From a checkpoint of a small mixture-of-experts model trained on Wikipedia.
Size: 10 layers, width 256.
Experts: 12 experts in each of 10 layers, 240 SwiGLU neurons an expert.
Below are experts of layer 3 (counted from 0) of a mixture-of-experts language model. Rows are named down (a neuron's output weights, with its number) and show model dimensions 0-255. Each number is 128 + 24 x the weight over its row's rms, rounded and kept within 0 to 255. Numbers have three digits each.
Before each expert's rows: "comes before" lists some tokens at least twice as common just after its tokens as in all text. This comes from a sample of Wikipedia text that the model never trained on. Tokens count by the router's weight.

# expert 11
comes before: " the", " a", " was", " and", " he", " be"
down1:111127120136140110148128131175129102160096120092109131170095154139130163135129132148097142122170159151090118153135122119143125104123125116116166100153181136139096112100121133106131135203109126104132138118127158122146119102128098113154149121119156130154116143130148155189146136102116162116145086110138124114116140104118099129108151084126151122139118110138126127104100137107170118106094142141161132096119138114144109180067124132153104133115112152132128122159114100106147098152143138137100131097105121147110128144139158126107156129161100132131140148150119124100109147089136067123132094129133129076131124113169115109120132123144132103118169093105149188138107173125102113181108149140123159173123070155071137168086162149137115159122137085130109133094160180161164160147160133
down2:092141136100070135141063142134111149100156138133121150110139169151120115110137121168128118171127114137097160147103112140121152106111140118085114127116114183150097138127108113139120151096146152106115161107143107112141122133127110155099134150136150157116114127101165155132092093148131140148150155133113129116145132122118119127134118162090108114127145173086123114144144153142105154129174155146112105164120106098151142167125167165157123076143176096113119147150151137160121168113128134152125177128163169076144160175160095157123085137113139093148110084159178112148120136128118146110117138087118130099145145160138137133158114120142135143108118087140121091157092150111131178099108106140101161166075115165137111083136085127104113156166117116164134129134117141158140141117127119
down3:166107148139125147112122112129123118092118129125119112126105117149118137124144197148120091087119123164125141130106136125126113153150114135164132097248149187119129156134144127141083139133128106120153142163147136149171123124137124138132144146128135131120119133109134102135145131166112090121154173148106155144076099129162118134091149111138144157104105123105114119140137126141123127140120129163158134112146149147098122110101087124152128141119145150085159161117123130121167125136114180131125129101141139129136114167134116097128104161097150127146129097149153144127151142134163121102130192205129134172095132101152138139129129119163120121164132137109096131142154103120071099163089123116148118166113134116119163134145166105147136097175134112160155092153137164115109140067150163

# expert 0
comes before: " of", "s", ".", "ed", "ing", ","
down1:145146140121129136160106165127140152136145141175165124161137123154132122123108134116129156084140145141106120123152144116140148164105153148082156134141093100144091151124117120109141116116102091096120121138159091126118125139134089125096091150081165136103147178129139137157097101107147146128107090176143147079111113084127141102127153116149146101150144172142103143133112147084137154151104121124086112109099158090150131108146123149154134123156176074128121138143164171128122092144149120155149105137108114140123110105125122129125086103165105116118142121112155065151152143143105135134107175083150108125121185115152119139117120121107137117114153165118126149110143150122186154168109150122111107120157110131141135163168124116113109110141133174104061109104161133115083157171104106
down2:120123121141138149129141172119139179166110125175134106177124120152107124078114092133169129103148156120135118170157145120126117116123144133119117115111101127111134085104112150139147167158177125149132134106103122078120121104161162102144146129133134115108091141129114145134143104122133123160117131134113133132137130164153173121129124069109136155109114098100119102171133164127134143168103146107145136123151095087142180128180103132100158140136126109106125097128121133158120160150126135149131121144099130098132096174158108128112137167088153135137113113117170107170103127144160123098123168112084132164069145144173141141118091102138138162164149091161103112114150141105166110169164149154108117116117106111109106142154128102173128093109127048137105109164143105136101127121102119
down3:171134135170149170107143099142149136100142151128144147141122092114159150106097144086125150106114172100150085114130153116126143120126133124130167144192133156173116164120116122105142129094115134151137144142138131069124145126106115169144107177137128130169111136159084134103154119117137104080099146118125118081155109113149131165140134128081126145173098155139176132127093138151146126145163134103117113114130135123103114118117096128151112117113113103134118118136164131151073088081118103115134178141108124123147141131115114161085067142154129138163164137125111132152092120087104118180151123107106175109154073148136118130112103100150139139149117150178104105110141142102079154150112134149102157168139131132086105104138162128132147117127120136135102163176116136124145143108126148

# expert 5
comes before: " the", " a", " his", " by", " to", " its"
down20:080094079127143136181106140154161092107146140121125157124097155124133094105102176117080106155126107132122129139142113063108146146149113068116137140158154148100141122119129136113139115113115136140117157072178118097145119119130163166100147106141092167151157138092152182129134141118128124103099097144145094100120122166132166158086111128102124142122140128151117156118123145141065103100147114161130070125133120109115122193126148100115110126162117076139109135143127096125087110085113144131126132087178151126172149136143136137160113127127142127175177162123108088155110130146127128143124098126126112102098123137164138115161107130142112139095114152117151135097115108089120137116139131104130113108132152085097121154131119129118150102143109148168140156135131085146108121119151144
down21:129140135145134138116128097130152114174130117095108141134118168146139088136104107126116133148088113136139144130147184091158154136145137147091093167177141120164111111131131134170150129162175146128119129151116139116091143124111133108149111182100088131154129158106153153111169137172107132125080108150142140123111128128084064184082161117086131132139161125115143140166100145129131134128154136130134125150122158149146184112127173122132148126097126127116117138120108132115151142110188144106128148106143167144085123127177111191161174124118159126119154148129148121122120129114125123160109134179126119103136142099120148148100124152165122128132101121133143159147127133138082118103117085117141167080102151120131136109149175177104111170104158113132141130151155145103143092094098120
down22:133153103102138134153137148053083117177116110149100102138152144121110152167121112152104164093131091099120150152103151146161123150100141150104154138154131110142112136087118156110128132133155086132148082132129134151086133157138146127123114151094146112082172132083121138108179119080162096128135102197118107158119148110096145146098099139150085167095103149104122153091182109145128090123128116119109177083164123108104128092123111117152106116105127110136144095114096132141150136141112106112175157110110121140111103153136134129125131130151139136167135131111096096097132104124122116156121130095140130137136096161134149120140136163117128100108119130082124125126150091142104120160089113119127135131132106120141168138088164135102163098147060151144108129149130146147164141144142115

# expert 10
comes before: "\n", " The", " In", " He", " It", " B"
down1:110113156104144131169122110127144102116155151126114064151103100139132138130106137074143138090144120156097085130113142178135157178134141158127153098131139123154127081127096146125130137128148147111159165128098122135126139091142113113131116147129110137099142112130110168099135117151108130140165149121098198150131119109107136168174097121114120114112118126125137135097149125160155151124076162176155137151094124114139109106159112141145117145130129083114144083105117144099120145102200140175143148116112170121131137116119120139079120116142118142137095126145143154129147113142119157140090110084160137144127143136118145128102112149165111118125096095074156089139130143140152101130132176089152098124122129104152147160105111100149120192119145119102134106174198121150149103140152114
down2:115118066115130083160130112136133107097180108149103098102120126101153113134139113146123144122196141123165125091117092133158108126128169143121150128097160123131120112122146127124120146141119132097202090139153120143115108142096190133145121111094139151140150150111109118129088100141176114158148170124155143116114099165105087178121132097120133097129147097143139133151124156118101108177130094132125128143184099162117119144145112120151154109101126131123072118132112118146153110164139119174111116139153066151139125071179148127120097114168129131124121091130058149110134098165136165129150124133112119107127076121144162140116135106125089137149097098095122165144149134112107178107161115129120131111097139148106158137146105141132121125158132146125134142120105120111107139140144122
down3:145151134154095123114127108149161108144094156120128145131159152135138117134133155113112151118129108137151105146108120119109145103140070125132157101153117110134159142166150108142126134151158146074072138124173139177163149143130144127121139110104102129139131127076102134110112117130130140129137147091132141143103099154151133170094162116147123146143099104162137119157127167085139124127123139124098112114080160149129192128134070125133129146147171162139120131160181094141096123178140140108114141113138184118150117172119114091081157150142163140092091161164141087119104126169112139162132115142125125118142171138132132104120165179137124122137104158128137176093160123135139095112085102137169103126137138142122142127132132107078145122114180113101164139118096155123130079133123092

# expert 6
comes before: "\n", " ", " 0", " 1", " 2", " 3"
down1:140170119119103108128128122121144120119114162131117119122083138164155128134132113134166146119137115156134105119117116138135137158127159075134145159134097160112106106126110129137074099155115109112116111123118192092101115110116151149120144122113154167165169093112137139146142130106133170111148154148135127166139124162125126160109148132126162141127143130143154115106175126145132120071156116167159110138146115135110107099095189092110171120120112121123089136124117128148154171165107137103138106110098123150134140171121120126128093107138102092119131149115172143178108153088182082111156103117131116142154168125188180121127095124137155110161098158181149109113121153168139136142159129161093157150116121143114149117141116107195168147132158120107100139086117130158114114112109150
down2:171129137107120075112117154087139143124113127097105128126153087125116129130169157130121128143103129111149144123104099138115092132178134141141115174141116144165120134143122142159120144097152140165165129182147126133145202111162158122153121172116122100090109119132113134118105127145114153115143121107146131115150140077160128094112173140079109110123085153127135129097119122109115127153128171114130126154187146107155141149125146145138143088149109098136086152168137113128120127162117060109125116162128105098125092137122130116147170146074130103153094088127098102092141149161117125130114108091134105156108143144119152137109164113132120116080089151109123149106116125180154103140109124140145124149129130130133139157130124122183142100114140144099126184137169107138121148142181073
down3:095064111106158102153111178118068105120139123113145144090127158127101118116085160143117139133128157167163140128183127125109129116119150138098130127119090102119135106150163134086108137112178117107145127130098162130147117117119119131118089115139088159160141095148124114121134150118162133105121097082120118098126117119156089140112151141145140100144136128131116110089130113136163098129149104137096124087141128096106137055134124087119116117137121135167091165134121131110145153137134096120152104141140139109122135151190137155158140074118194107129122119149100140171123148098131137088153092088091146111100120142132165113143087105100140086083138130120149127124133114103123125106166140112096116076156083132144102088113138174106114129104108149123117108140134159156117155148119125

# expert 1
comes before: " of", " in", " to", " and", ".", " that"
down1:121140105128167140130104189121092132124081099133141095090115133084127134128126069114144109108076151142133143082136160142112089149146131169154095141180120116163090145076113144094109072121096134095088158129141145093135148158099177145108114066119146097150134112133145097099135097147127101165140138154081146137078140153119166158138126156157142142087132146116111134122140122117105108143142120092164138093143166142117166123135111120094096115145114152113121129148099142154135111099152119144161141122094144160072098142108114140143108137097131147103157131105123090116114130127152095121166124138151117101148125140142127131118124042141160141160126135140120148124142100104120107129143118120133084131136123147128081111112122156133167131117151105154133142139114137113124134163148105
down2:129105144165116124126112108154152109089134099121108090149119116115161120141160157127100149146143129122159120108113124154121115140177147128135133113128144113080129089129140172103139097084113107156123112150084138131102167121082138123105159112129128128144124118071127146133122077163132115117136127115151129122157117139123084140179125116175171083117111096148116143126100122105133087165134139115112137133163105099145139116099150094156108090137145128138151165097123089079133166112119124147156115129149180134147101106149178146104097152119140147135143101102140129127159141154105091153122130123118164129167140094107160164108106129145143129134185119158146112179083148154108119153114123155148133109108104138160099082102119152166131075123118164168146186108113107135135085140143119
down3:107094123120151100095134128100102125136109152159143124124098128148132113096103161152089172116137140145128102136147117061121127188132130131136091151177137134119087148129116144151080152093134155159095102138132133136102119157131167099127103113133124127163133124148091102164119144143141096156108137088148139145093160145158127111143108111126113125112178128111120121135131106139145123157132125119132125114133150120111118114073143152136105173114131100136163162146122185174135111148124134128170114109112112060151120115137082096126140154152145164131095182151139096121142119123127105109125119128136158138137084167099105131148098129108108158107120161147145128112106143127131158135116118150116115118182096162071144063134107139105124129120161094153160143102118119156056088141141145